config.toml
router_score = "sigmoid"
lr_router = 0.000491
norm = "rmsnorm"
learning_rate = 0.00817
max_steps = 5143
Below are experts of layer 2 (counted from 0) of a mixture-of-experts language model. Rows are named router (the router's row for the expert) and show model dimensions 0-255. Each number is 500 + 25 x the weight over its row's rms, rounded and kept within 0 to 999. Numbers have three digits each.
Before each expert's rows: a language model's description of what the expert responds to; "gets" lists some tokens that make up at least twice as much of what it gets as of all text. This comes from a sample of Wikipedia text that the model never trained on. Tokens count by the router's weight.

# expert 9
It responds to: Word-internal pieces ending in t or similar consonants after a short start, e.g. to-t-als in hockey stat tables, Prim-et-ime, bandwid-th.
gets: "t", "et", "T", "act", "m", "at"
router:505505511558501531514454524490525490500566560458484455508517516499528512507549486519492518498554506469542506446457509514508506468459542510506490537485568515513486487468513509483529437519481463480526500513508457468556503517510515466500465471520530502475473501477496484462479538501543504484461514472528513479482486443507525472487489489509508498457499531451543470492521493493517475475516520467492513470534488467466508499488474501509489447480463511489506519539481530501521483473501500509517509489508471471529460500520477556508524544494446502494459495520504494537510505488519517525481482461498520553492469515537488494516478494511511491474529489463506479499508486455462488514491512515482517537534519483518474511527486490482517485518493495499494493507493494539513478473507508

# expert 14
It responds to: The first pipe or dash at the start of a new table row or list item, plus heading equals signs, as in | Belgium.
gets: "|", "-", "=", " -", "===", "=="
router:531491478521452523525477551488510516539511503462474499502500481520504461503485458477462496527510495470494524473501528477533446465491534518523488509502507471485463526467510493502505477517521451540532481471513465503525535544503496430453491439518500488491462512482507477455460480478474495486493500514524476479486483490489521523502487486495513493490507486489505476497503482462486500480481592475523505481530503501503479506480487498521498499525491528500475483507500517502533475487525461488503526458525468484553438454476512499507513481495468494495483520520487457556485507479482495526457483489479560570529496507515488498516512502458521468494499483490481477508543466520497527457481514520485502510547531502524488535487523510518522487536486494549558496485513490538499503518481484

# expert 1
It responds to: Word-piece tokens with d or D inside names and words, plus "or" in phrases like more or less: Mur-d-ock, D-UBLIN, daughter.
gets: " D", "d", " or", " d", "av", "v"
router:503510474498497539529511543440517448492519515458486522458512501511497532497504498468482487504561494507492529477501494488534472533491523509523503494534507513523476503461543479468532474514496486539505544507517470494525498531502522466494496518503534535517516492518493522486490507538512521494508535509536489480490484479523496467478477456492491491495500530438488500551510498486504503498493535491527519445555527505464503502471491476488487446522484525497481497498492519496566490468532489481460503486526478508490475483470481499480507515508463523527447531545486476568523488503503502499544491466482528536465521488513515485499521515478545487461545467460544448488528520452529529488472492510469538533523486481498501506470481510468534495500519480523521504476510446508471514532526492

# expert 20
It responds to: Prepositions opening a sentence before a date or time, such as In, On, After and During, plus colons after infobox field labels.
gets: " In", ":", "In", " in", " of", " On"
router:534490497501502507527478491501497446506525485464465492485497498507491503504519502506529489495554510481469531505461531513486494500484531511489526506508537490498485524487497479489515484538497472502555467506497457486512502506507498458478499503492489506452502513522445506462501523496486507475469493498501506454482488438496494446448482492512484504475513529468528478489505481470473505488493522496497521493529517478499469483525489511505500496511545550512449506503511485498546471499542576498468513462465470528528483444503438545478528508516488541505477522492462483511529522507525486536518474494515548551533487489492493482521491541443531534488503485487522491496543462466497493511468505513476499559558487500533513510508500479519524467505459476465496531493511469559482480515531462

# expert 62
It responds to: Names or final pieces of countries, US states and cities, such as States after United, York after New, and California.
gets: "u", " States", "ia", ".S", " York", " California"
router:498490463509488485491459538478486499465556491454514509452482495509513454529517522531505474532546455497459501480468487473503492498512546499499519535504526488477479496488542506485530461554465461497520480465519480499498518551505509470495467505518530513502463488518479480492523514543518497522515489516533508502488506475496488483478487456514498499530505524472530508525526492416483459487459523473510484502521554456477457510466443498488519489527510500482492471519491507508503489466542501474526531475506513524529461493520457526479525478491444515523456537552481442512514503487489511531474476486489520533517475484482520499497512543469524499501487503488494504473500512471516484444448502502493507511509510527526475481492497510489490481472504470512512506430550474508484498501500511

# expert 12
It responds to: Nouns for people's roles, professions and nationalities, often after the or his, like guitarist, cyclist, historian, politician, German, Minister.
gets: "ist", "ian", "ism", " player", "er", "ator"
router:492458460510447528520486564486476492532521509467475514442478504527512467503520512500493484495513461482482496491442485518478506526507551523528507541470518517507492515497543450484568473493468427535508493486483469485536501512479515498477492477471550478490464494485463529488492492504476479498436483456512522485493489420473502495511480484504531503517514538511504455461507480473518472454478547505487487508500513470458461516477479517542462465515487510494495515518491501480518505514548505482501517490524495497570511499504499507482495548527515483533464514510487506507469516517501494510518493467503529533506512480515499477524527529488512514511500479480534473530492507476500525481508515534502533531533487461537488460476470494485515502506469492482506524477524447520498493511525484

# expert 39
It responds to: Apostrophes and 's endings, colons after taxonomy labels like Clade:, and joining words of, and inside institution names: Martyrs', d'Édition.
gets: "'s", "'", ":", "ical", " and", " of"
router:482509484519498507525491527506464475495492502478460525506504466477506503525515458486506472531533472467517524518484508494486486511469530511511511552500486496513522512450523477503511475494506476526542487460483499479532549489492519481494490469481504522471518496486437517490462488548509524474501515549550494480479492486502485467502509466499487515499511522488507504506500445463488472499492536444498511484544517496464440530472484501508489495516531528486503511498447513472509539472518510486480528482525451496517493491481470579463499486496498497521471518495492498547530528473508488529484477525511552535518518469513537486492513498431512521483497497492517462507488458495526518496474539520451544547543496467516502427499470499484532455482515496504499520498503447499511545506530495

# expert 35
It responds to: Plural suffixes and plural nouns such as -ities, -encies, -ations, -ers, species, members, often in list titles and section headings.
gets: "s", "ers", "es", "ings", "ations", "ions"
router:490488471528434492515467558451533461542523520438524487490489503490533468490520499482485490535492469434482504505484503480494499494467510498499483557517508499521497535486534478502528489511474445510543468461495456486521502515475496453466486490536545487494499500547470471482501525526522516492469473512516505471498475498482474476480477475475482509480486508498521499523533467482512479491495534486522475508510512477501472507497472473511503489465526534516436465516498508514501488502508547468483539455492462467559490496491494539499513479507499550536450491516520499542527516471508491502464504464501537536500517491531517492509520539473530507523541486475539505499517510468504484479499574518462500532508511500519519488452528521487494511500522504477525511467526493490484503538486517

# expert 44
It responds to: Single vowels and j or a-syllables in foreign names and hyphenated compounds, such as a in Idanha-a-Nova and j in Mojave.
gets: "a", "i", "j", "as", "s", "ha"
router:511496497542468497536501497481518480541509490447460502497524475486534481503515467519528512522505508464489514464494489495498469483477532501503552540522519510516505523467533477540545465513504476502512532488476450533508495484507517474502478472482508519455481475528506463507494522524507525484495506481530505445485494486522505465474491505500478511520498516489519496481485420473512484504467543495529478457510486439469528506512505494499513489498557502510492493530473533517495487473561507491512532483512498478524478488482501523499517506500460552531462517494505452535507529483516521527488477524495514487497505505515521532509477486491515506473544483453519501492485474430437472514521511511484528591538501484519484497476480483502517471503491522485530476456505438550485482515504500

# expert 11
It responds to: Word-final or inner pieces like ar, an, ur, er, ir inside names and words, notably All-Star, patronage, heirs, Jessica.
gets: "ar", "an", "ur", "man", "er", "on"
router:505479498531452510489467523466513497506515494457512524470503493492561519521491475545491501519550492485473508503455558480517499499493528538487507517523533487505484516494544487470563499500456462549530471504536498468553506532505490471509459459515563500480519502557488540500498531538493480506501481478561543514450471480536512491513518507500520531490526518490494488483518502457498471524514529464480491493506524456480482485473468476488491457460501542452488486484468517489506494522523532460524524472502494518520499470494479524501506521521483516504479493517482463538503529454507500508505518493522539524527501531476523491507502515482496503480531515449523468497484463492514507471451511502498560502518481479490482471473513452499489481497478476467530534483504466514495512520503479

# expert 41
It responds to: Dashes beginning bulleted infobox or list lines after a newline, such as Venue, Molar mass, Branding, Preceded by, plus some table pipes.
gets: "-", "\n\n", "\n", " •", " is", " He"
router:527483506495490539498482524479457488520508513464516484462492493504535482490514495541485504548545487482471523479496535479486463475484510484475515553460535482463536515500541479544524485514505470513540513482545475516536491521487494473491430445514506500487511512518444478484513500532457515535494485518500518490517481491482511459519520487523516517510492519499543494535473508464514483489492543470495477458510499472469488500493457471507487477500487538506493526471496524549546499504531534444490498450477518471507510505464462518457530484510467492541479517521492488545511513471533559503514521476544523545525489480518487523529529501452517474471508462458507486490503489447503479505480527512502504542533483477520504470479508497508491525506478510523516504479511460523478528509537488

# expert 37
It responds to: Inner syllable pieces of longer words, including species and place names and technical terms: di-oc-eses, Chlor-ops-is, cardi-ov-ascular, Kir-gh-iz.
gets: "ant", "oc", "id", "ch", "c", "ol"
router:508524467506477540512457504491502471477499488451482520434482507515543497482498509516513540511504448444494568505471501527505471477501537521461526508502508467488484523476507481511570500559483456541536515503509464502519485505496503481531484475492529516465480503486482497478491528502490507505460493485527500495501470491493446525455481477513499495496488503468524511506486465472495510454476529456504548472524524489491524526445488505499501467509516511527492490507507538488532505478517488461491526490508520522531477474510452514459538510508514504470474528540478519553512492514479514505490521507546521520534455516493519505526488518495508459503531450450556480521517490486509513522467518494502541516507525496475510489491485501501521475538493484502531510455517441499501561514508478

# expert 3
It responds to: Opening punctuation before a word, chiefly space-preceded open parentheses and double quotes, also square brackets, curly quotes, math braces: (born, "Green-Eyed.
gets: " (", " \"", "(", " '", " [", ":"
router:528512493518503565529489517500503472519529541465510494493480510487503468531483504486460503520516493452496518471485513526495472492495534516495503525470507493511486513497508460524506488509466453510507523526496494508539515470541522460499486486514531502488478531496461491476473530491487496474478495533541463496482492479498503468472458460499518506528494545514479463525496466495536480519527516460503498490503533452451479502476470495465514497522511520492443471488456521470535488454543510469501535458493465505589503482502460546486541460515507522499495523534527492567496498500476483490516517501543569532538534491499520496511517513477500520475489490470502479513518519456524475469491536484461533522533495484486508487486521479492527459490488521523496522474556490525500482495513498

# expert 25
It responds to: Mid-word consonant pieces with b, m, p, f, g, often in names: Zambia, Zambrano, abbotti, rumble, headmistress.
gets: "b", "ab", "f", "g", "p", "ib"
router:502486486531501552478495518464466469490545480435504514506504495527539495500507517551468472541533469500495561480482482497508512495452539521484519532467484468507487515479566511482568487558522467532519500501519529481489498479475488469484440504484523534447489499505459468502470529507485488477453507532529494489435528487511508498473522464488491466496471490463515492482480489487535466502508517489521511501501530463498500509488481523503483488519505499488498494488481510494514501478536518450487529472504515486519452476477490500501516486517420531495481500512477481536534537510497491512521498507531519526508446492493456484517482522510496506480514510465507477493531487491476510506496513483468501532522495484541469464521485486489533468500478473518535557504508444513540507510519481

# expert 40
It responds to: En dashes, slashes, plus or minus signs and spaces between numbers, as in year ranges 1977–2006, scores 25–6, and superscripts.
gets: "–", " ", "/", "-", "^{", "_{"
router:520518500570479513534493501476474481505503505433524495471505491467530484549520480494485468505556480463514514489491499520520491514513525498520501492489526489515476484488519490485526495491454459546514536477510508507507498516526523457537501477505539509463507511492455502450437526520528491460459542470484500504491475502463447492497474448501484469471527523491516468496512468413495454486487504489486526505532473521509480510519470486519504483527519521474457495506492520484568506490506518486530542495500446498557495481502474478481540516528469521546488528514467499539537512497508486523507464499527495511488487517500508477488515513473505529504480474501527477529511502445527504511467528489466519504527537470530520491490517499532466502503513511542537481485498479535521503516479511

# expert 52
It responds to: The word "to" after verbs like came, returned, continue, plus modal verbs such as would, can, will, could.
gets: " to", " of", " not", " in", " would", " can"
router:514518469543486502526490532482533463478529541478504503505498491522514477482482461485515516510511479478504498504474493489520498486493539525510510533496526510509478516484527488538548505526498492513575502520530499508543531546502501493502495482522482471447525535500490497498457513528484532467455490500525524507499493452494483518423479493521544524510507520472492474502512476439536462533470527496525478475527537490421517509520511469520523457543503537501513499504499521496521457495514504480496533453518451475521489503513484493486520512493455521565459487530518486533512510494489470512494468485510546532524487505519495481501484536478499491478526498480502498502506487482495469510508513496460520510511477456523504441505541477499513519477494470511533477487516471549501548529532455

# expert 28
It responds to: Prepositions set by a preceding verb or noun, such as with after "in keeping", by after "inspired", of after "part".
gets: " of", " with", " by", " to", " in", " for"
router:501515455535476502535484492490487493485533520488506529471519498485526465522470478499523487521525484478486496501511514496491524511474550514510533505498498511517476505472510466509528480516479442514547479517532487489514471512495517476496485478495520494487463515551495514496469483491485484545496491486493482482477468490478469475451516510507502508473492523498552502511492461460513493464477508488519517478507517480475460535496470485474505483480505512530465454503469540500547487499504539478503519471535476462569486499478461489446531495511496518529485544540505474496528542468476484531519472479543491542528492492503527490495495526462513502483507467441506499520513460458475531487462581500459535536504483476516479491494479476501538496515490476524552516480552446546493522513525507

# expert 10
It responds to: Adjective-forming endings such as -ial, -ical, -ive, -ional, plus the word "of" after "source" or a percentage.
gets: " of", " in", " •", " for", "ial", "al"
router:494461458526482523521519502491498495476489522484454518492492498503520469557505458528487476501528439469511543487478525472500493511511516524528526539518570505507450504471518516522521489498506456498514490492509469502530534505488521479511505473506487526475511522487462484484501531502475529513472497509486555499484463467510469471498505501517488522489503522497510476467530511472478488492482506450498492462549527511477467529490485504511483488524533519487479470489460481496564499493507501480465510471501493486529466486477420517471546457473495492526489556570499486531521564461497502520502526489540532493500502486488544511505521522455505506469506464459512520531510492488476531474501550476481533540508480492528501490472521480494520498511506491533505498471549460536509509501471502

# expert 53
It responds to: Indefinite articles, possessives and number words opening a noun phrase after is, was, for, in, e.g. a, his, one, three.
gets: " a", " an", " one", " his", " A", " two"
router:523495529501501513499509537511485494514526549487470514470496529496520477557497494525489537526530495489467545474497527488508521531486560564511506522478554478523495490463510491478518508534521412536492517504480486478521545530494529443482526441535524514462471521512476483514506513530521501497489485478545519487498509500490512475494472474519520502493469505465494502507534476466507494484520519469549524493504536494480475490507446497489498456533516553481476489493491560488508480484528507465493498492528461459535487479485473498477498531507465520535484504522489500525515516501513469521475523517496497533529486521527548515535490531510486505473537460464540509529529504501477492491495515496475508562517477474522485455488487451504497474537520500504505501470520460507504493495522461

# expert 54
It responds to: Suffixes completing verbs and nouns, like -ing, -s, -es, -ed, -izing, -ure, as in Responding, arguing, ensure, plus particles out and up.
gets: "ing", "s", "es", " out", " up", "ed"
router:539463481535502523539500552493489500490522510463516471484504514462539454464495465475485513527539482493489503510490523468532474474472552511491496479498489514513481533438522495541516480529458417514519495485526492523540492519484542451507482446502519516487515504511445505482498517526497513488451509488528495467451500501462465491459474512493508497475500519471521468475551519441513486479504540478523516476483517491490518513501473480480492501506527549528430464530501520537523497481497523454463541470491452486520494527521509541455515472510497509509483512522475518510491528503481492544491520471523526539518499489503507483490487512493509478495497496480494496474500480478498502492467527482474496537532515483518502506466524475506476460474487468486539515476536487521482475490487527